Below are experts of layer 9 (counted from 0) of a mixture-of-experts language model. Rows are named router (the router's row for the expert), gate (a neuron's input weights, with its number), up (a neuron's input weights, with its number) and show model dimensions 320-383. Each number is 128 + 32 x the weight over its row's rms, rounded and kept within 0 to 255. Numbers have three digits each.
Before each expert's rows: a language model's description of what the expert responds to. This comes from a sample of Wikipedia text that the model never trained on.

# expert 26
Description: Subject pronouns, connectives. Subject pronouns he, she, it starting clauses after a comma or period in biographies, plus also, but, then, later.
router:208216088108131135176090182178144113083152166114170144107098111171159116141167127114122152090177073083154061099116158174144117129163159122171053117143128116143073144152120135114149144113138124
gate0:151095071071139171191053194162109190150130110124105201109126111121107113136177129104111114097106144122146095149142132160059167188158129070091101137118143151113045136127161090093153128155146128
up0:163144112067108066122149123103155092178113148107138160183171167145148131098120117182154170155144158153138166128099127124088166179069125150064148143076073145130141117126163106087115141153157153
gate1:166189131099137140158108071109139113073179108116145148126163088120106098087179175075120169160144152208120136088085161141204113093162098130136164120080127174126150114125167148099130119130149164
up1:136177167118108154133169191088165123117199148119132114159133067149152188065099113146121161118166177114106168092138166141112124160153139130067126159188172073113136124115123105064126143148088135
gate2:199165124076144167130134142102119144133138149130132107155204149145095129110165189087094118094167108085113129119153184116110091148096109068149134066088045064146160133155117163158162120097101157
up2:135102134095196143139156156141102103124157132146126090134146113104150203155131113144136209120172189173157148125082131063083106141141121217156092155091152117126097119124155117123049102124112082
gate3:163127119111136159143096069162102162139111096149084135108150099126148132127157089095144140161081103151179152115110128119156108098148179134083053096169080110189185073069119105120141099116072072
up3:149134075109097114174093127127178096169121122114098074151072187123157131179143143094144098172149137136183177113183142147114172077130138076196187117115120120182064097125151206160129142144165136
gate4:169124092117147124152111127138054032116088086151090122092104181084133142088088133144134137137158169102124131124116075109130142086141144182148100162156123098109150109144110133176132152159114079
up4:156169128085099133143142165088188119183092123131159123122157160131150145101140138135169075081095072144132154164165132177093129173116228104128113159151166071118098232119092127180106110182132119
gate5:136113131109111140132108088119115098127088143117089129217144093122185078114131117117101164141141096026173074138083136115083137086106138037127140104147129161161168173159059138123141173165154126
up5:114137104124130083115158089115080114092124170176130093176119140145139147119179101109111152146086163144147149115145140116200105171189140119150139102085066107135128093124119064105144115125084108
gate6:115055137139136083192108130148103127177179108164166040101153187158132131127145107154181108128147107165118126148137102154129076126113136116147143166112194112175070101080152136117151103110087112
up6:117107134134149127172157117102154105090163190107192099119172137132124134163121137155140089118119085146110062116138078196150151126102162123103128137137158137188052153118148142221155110148152086
gate7:172086063092153161151152112154117113163099139130112100153140149148089147177189150182041148147104117130115120077102055131147190104110101185134131139126110142119090061152097147168133122150105115
up7:144129139145124082130120128099159125154126143149155196104183104083161144093196117121131136098075124150121120170096182162120167150127116078127136154170088128140141196152173141146164164132110148
gate8:141150099161085146124127058078114100176153068156101091097145163146150125144132092112111080155116173085122096127099152164173116125177135082168129103156128136090114136132161181142138082150186140
up8:135183133182193146112118114088156086082126139111130129125158130097130115173149139117129157130085108139131131090137103092132163084122113121150138133103114065102072153131152148192108096114134113
gate9:136098158161115150071121095041164140132157149099148155120109107137107190152092142119084110115140091157150165134133091114142142114100096125138132159138140018140152083173164120096198120104174108
up9:091138194175089088118190111109127141152147125109066175122050195105151144091113113148115158099198148133177152094135135094138167112150184120140116107123120138147116057141132102100099133160089136
gate10:123156115146091152138113140097114120193086175094103087164105204130113102096171097126113093120132094134189196095136119082133159167094109136153113218128116118173145177169116167106173139148129133
up10:137086090196138156104138175111148143155151150158100115120103077123087096149157163155156114021130131147121128100114086138147110139179146127159107100159085112124113094147139139132159146098123148
gate11:197141091115133059163112119128134113134130140170100184117181112149086163164118121106137092172118153193141169111056135156180130193205142118169134097160100164167071130121095152048250134156142139
up11:113140091127167141144168086135136109122051132114145102082125073079078153127122121156138142079163134142208101154123099127169106100074137133126105186072145117121115086114106146141140133146030098
gate12:147125146081170137156090067175210077152127165104138062108123140146083082134102099148045121104143102113116107141156163121133077130055102089149125113128095148128124149180134204102133121092160157
up12:159126167112117138056109164142100094154121134134121130112102201109115161096174132124127149075174139104181111107102099109130162072081106136116142075104091096139159180101147106158093101151124151
gate13:076121155076120094146100171182113095155100094121159100119129108152140115143196142088193166113062170123123154139129106145125149161137128138135092173132152118143143137184132141112149126115119151
up13:062104123166104086127130160145142128122093154125124118129164123076091166085115091129061126146145114156149156169045165112129137131153154151145095136138151159162116096067140136199149113124135164
gate14:184072165089108163198075081174183189126071077130101180165128037155129128129140086094150143155135116099165163142109131147077092198129129103100112161163166110111141152163124108115097174082088134
up14:130126107127161155203148162127075135118126165110084107143089118123151106113117159117145139142073144116117173127150116110161153143126151095103120113160142176103115107148133123111144102177109091
gate15:166149136082162161125156135155106070114143104109111075119164147153135118154103137122147146158091135154134146167095196131154139108094100098129138132095142135160116114119131114093117125177126126
up15:144121214096108160120117129120144189133131108108180100090156049169146055117125066137093136172030178109105198115115179185146124128036160133133161154089133098067173134135142089139118177116178157
gate16:167123156113083159136165079114121176135137128118133121109131082165110123119113111115166144117161143118127183129110176148101141109093162202105084122103105151162093115121080106145148114092145087
up16:085085117138158147123176170071089099106185098087083130103124176121075138136130109171114109087193135130128203134175125136072178123133105094107112166100160142183168194130138161142143093188193190
gate17:155181132150121102156123137131073133112127122176097131149164096125130166157165070078108154088087083146158163144102096108167149132153154069132162095121101121171156180143128083074059140141141116
up17:091103179107179039140081094124091119152124101156114087161142131164159125124184090079132135125137096095146118169120133142084157190141113107129177086135089135139120122169175147190105130111124099
gate18:133134055114134115157152144131069100172164167163121117108150154114142149133124089127070116178158110117091085124134130102130126096163162138126101199129103131070086143161190115097133142076114046
up18:156148130076146094150090182181156126115122094081099110112125160142169117146134111140087166086143109115177140186144114156097097079178127149102122106154141160098126132112182224065182128128156130
gate19:164157151132141119085121068095111071173081118134194141103176106108183161132099096144070156136139122184146073132103152096147156117146070109159106156148119129154126138139106080212093137090157114
up19:076077090086093167044165072151111142116157096128174142044131110148218158101099208135152114177138068157122088158127152149096140131118060107107152189089129176077143167114141075132113095139088167
gate20:129109099204146193174148114147115108129155141104136106220154123137083077120159117088080090115094137078101158131111172125151119085176136145172083123155082138129118183154130106122101066149098195
up20:122137153153115155153134119082160103098204096160086172199164099077153131126081094127160165124113131130119090141075130152119055170134122207121106181095145101201147101160139144060131124117131102
gate21:097130127112148136089107111160130150097146075099079129113120084207073134107135100141132099140139123141140117096085190103115133087082101104131112086149102102117126178104091107161093178096142209
up21:145105150154164111118158067127097140131137079130151136066093119146147071175165183170083066128102117085048113136149195119119088120071116073113146081169140146116135118131144113176089173093139099
gate22:159197121133104099161121146163081119172094105116134154140143113167102131117074103099171161147103180113173105050119104207146160132084161100156087137111126187140096136150141129128188127132159127
up22:124139136095107148138107139109119080155130121151154089154122128115138091109147149137127154154091147167144162132182152092041129151121110189086059118150117128083134178095118101138036161104089105
gate23:159121140138128204096154107182142094082150149098135096137075099134121110164147090120118136114115148145175121076096115112158134094139174090114139082175150093140091161115116136114088172123122110
up23:191132109120157106104139108083139068177118148126127078137165105104101177137188110143109142117156123086135129140138137177063111131103126120146100086164153140142125097177095142144075138173184065
gate24:087148187102112059144132120160073112156104077183155087168125095115148124148144095136178110124140093163101122165171147153113109086085157147150111135161096102103127130105077105167113088125125179
up24:170125087114140081146129125160113142186067136154068155094135107126069139128122148119104197150120119167151069091116151120088160138133113184118071109152076163089111173142103103061141073141110161
gate25:098125141128063143118108123161039172138140101153151090113113124125149025117087155125114147111091102097069126070090140142125131181070134106150124110130103195184134147077087160104102119113109153
up25:149048074140135129104130129107097097114164107115158080119128135155125151139111104146115121077137095097141150085113129089123094112204104151172147145190123167208122170113099117181070173144124165
gate26:132141150107082161110070146122177157170109090150149160136180123125147171111100169075132123135158127120141127128117125106083122114180170115146092107105132196197110162108096130191140127069151070
up26:122067153105153129067153090117172105084193091143127144151096157194111093167135146178161180115168116069099129053057198129143123167129103158124138116109090167174152114145152136134131103162152164
gate27:124140161154105172094096110066164171071112158117170117131131091126138163134127129097131129129117131093101189138166144111159055107115114136069196128076165163177158164098091136099080100158122112
up27:125064106152077161097162111198094090178153133145172113149191153107161144178152101150082107151086141163093125111184041099137145144162116089163119045034189142147121176107094180145108139148118133
gate28:199146154163112079166144108082148106133091158108096149120196140148104087142182115109121144118133139119152145085171130112197151126143064085148163184179094128152112128193145140100140084116087092
up28:132122162071109163161071118139129092144082162116151089162130077132104133068083154142130120124105156156170079124168189143133073116070123139100074134150105148143117150118107127144175122177085190
gate29:121094176107094121137149086140175132164157145119171203109108069129098149120110087176133139118094091118140130120146110107150122139117114078112104091156139092155139122073200123110118130173128173
up29:145153113098122105168125143094150111116135113178139144132142053090106172111162195139096095134103069130129159144122165126132137149146131125216115133157125123154157152129124119173106104125155087
gate30:145126109114174117151126152140125164179126229112201139122140126098108183145158133090139159124143165122087135168172121153142148144129071101090192115092153152131117150157100114138103133206183091
up30:135131163109185115099110086121131162155088159148142095104145087212162123132175180182133101131138112115138147133148137148139114082137128158186166154123144126163133120190110134099172131113150146
gate31:147124126128122065081106110097132119126138089144120114113142130086138150100121095151135111053127102134137151113064130129161077182074139176238058127119065124083093137097099148126128149161115132
up31:057160105115218041170150117080139053111087172130129117197178150122088116109112134173139158066177106146123154069153155161102129167096142150129151132148097074120130068172148206165153125103102092
gate32:120083165144153096137184083127133130121161086155210165112158067165112102100093107103159071150149174204070169156082173147114115132136179121093105088128125181174074099178136161153114165078136182
up32:127133133132098093154133134093120076141082155141190078147097114136135129126074154085152141126075176160154099115170182124175134115103138136111114175110185159173115114112090086108120117128138143
gate33:136168162158194129133093129069175149161097116124132084140160085188106141156141162118149132130124118098170154047179095175069119147114108087171118128154159172076068140111089137075122106164128130
up33:127110076177152113092087111081119149189136102085150111132088151108043077061125176173114147166159139132166175089102107162110128071071084098130178115082137095149100144102038139136126088093234135
gate34:176112126087155148152118167129159182120145119040139130179139113126097161141180113143105178093099084105136133099174144111144171119098147147125176107089107101094183175127129105163116102084160107
up34:117129049132093185113090144122042131134090146148134145080169133159141149122045198126169138174115110190145146083102155154134164082086106126093088125103111137130138123104177167157171130154108122
gate35:104159089095129153109097150135106145134162158101178131133187179134144131178140123115112139089152134074149074108088127083134055114157176164100126143117140144131128081115124151169152119094082169
up35:194142080152163137140224190135120130147115207120099146102167116176160106114131121160157158112114183156141122096121111140146161135157143164103094186134082116145090180109113174132093126082180155
gate36:156126126089126074178139060182091112088142136134113100138125162053166120126117175121108129124124127141172112097091125169122128167155125128202128189114101088132133112097100155187117111033134147
up36:101150123170096149107173068116134067151109154120157170162101083110186139125103153108154102145138119136124137134138111087136213123093126126154122092126167125114146131172105151154136133185082149
gate37:089084186096146125132083140104093103110082121144102085158091131184082182133119125169126122131184126163094081172199032153150136092121081121176141135125096107124129122144124117153094116110125131
up37:154188140117093170124134077125105197112117096059097128094123134096136153105081080119080160130111164114104114084094115113099140153120175146141113104147106147167173124077123140100160139147130121
gate38:106140090172163135132127116123148138140143130208089123142129118099115148111126134155110127145126144136158060115096107115125137078109104162115145109129160112096121089077081070117137142120124121
up38:148144071144183121179145183140118066139159161163101137109100111151105186153096153166091125102107133125074158053128142162070124128096064082121158177134138146119172136173116113149141058119185140
gate39:209224166161176108127147056102133112170129116080098126180106112166123148161140127072149119145096070110079108154119132157108132092180085133105132181105155145087123081160090158164144091160133072
up39:217102167150069073123138181108142112141117144115115141090155088162073157154065073180113156179133152064137159126157076117134144140153157094144114120164178124117079102124140142108142115094125078
gate40:159120119138135092205149161127145161073115048108130195105164122140152138107078082114088098081133160143156147141156105176103169146108125118080102145102105138143176179121127144093120117099163081
up40:063089164081158102133116099139124157039162070114096088124123098106103089094164085130108081125133160116136107101139126130117107138161164171104157083105116121124071113113138108132081097126061152
gate41:180072068096098097211134160174112177155140167216125153124204159107125117144127131111134132109146100155121110097129111146159130155108059146183143120106151160116193111105146181116149130173066158
up41:148115146118174143156114143144155154138123100188148117105147090045132098103135111115123088095083109081110110151157124150146093120039129191132163185099146128142104123129142202174134100118087142
gate42:119127099170124164108165151148085099126121085069128093103094149113102112088142121133137118093123116197102110153123068144173126168183097153194134107168160130108072149136126128166113161136112159
up42:144168118179149100093133118178201141098040113111101181077193128159087120157129142088108124129190145134117137152087155120080075153177094132146150190081154143158149123114102112139222151097103098
gate43:171102106104167112151167106112133122143183131129164116154127159176146167126105071141127130135157084156121092109097105160071108164127126150142121122035113145095086140108099196155101069097078121
up43:148131168158144168124116151125197195101150089146111098138154151125154164128107084061126144081034064135102150128177114147173173171113086127146106184147102111117105149126142075123155066123112144
gate44:150164162160131070170097195083134140176094177147132120122136139153170146137137153057146152087146130168114148088090093094151142195152067113150088108104127119162136158118127127112089105146142128
up44:098123116078130194150140149133130116123114111170175083174172112081163149137097162127131139153122148151189137132069109147104071168158125114102107135146112132123080162148088142126123083135172118
gate45:178144079126098167118096153148183134130152164143100119152124149147130117164131137130083163108182170095080132088148109157120190091178131088097131184141141136110191115064140126131158126118067160
up45:117142153118137055095118128154089112175134038101097071145159152142116150123137099166086155205101116131101155132085118118133133188186212155195092169174132153078126153139088147094110129144107089
gate46:124141097136160134077108142149047154084091122122215121171152065120081139169150160080173090109117129127133125166121142109075068119099103132102069144129156092126162139167108156118123177103177155
up46:190093169137131122122132136067099140133144123112168136124128157176105104127096134108086133117136169153112156130110177119103128157133116062168143135122154136102161120065107121063123124147192118
gate47:138104147112142084116100142133145131096183109172106107169139129080156127141118125086102143110063163100121134088099118124158133129156084072111085128081106069119112141130078115113187121158131093
up47:201078152116094113208136108163185134126074128157156123105114130071113108131154051152166207152160161115134181095091083135182100137160149136142086106050153098118149130123155102050154130068123140
gate48:092125160101082102121149064096134152083145065120141097128087090085103179187190088118098106105202119127088141133104195083123164124196116140173103135126148198110190133116073135132117180113123133
up48:165155133126092104170115140175093128120140065173183133125116095100132111082123147130144116080160066104193078099171075176126165174185108132106141166165167175090129141116131142105133106199091151
gate49:151166163208183156108091123153162142098104183089134114160145133134136162168189170110131127126176117176147111148153122191122119163113132173131133071125150095090139115090121117145090143094108129
up49:093141201073157157141117168159114090168138133176103116094156121093110097145168159164101107088119100119096149150149127051104095188111178121160175062157150148160108133161134122152035141077134161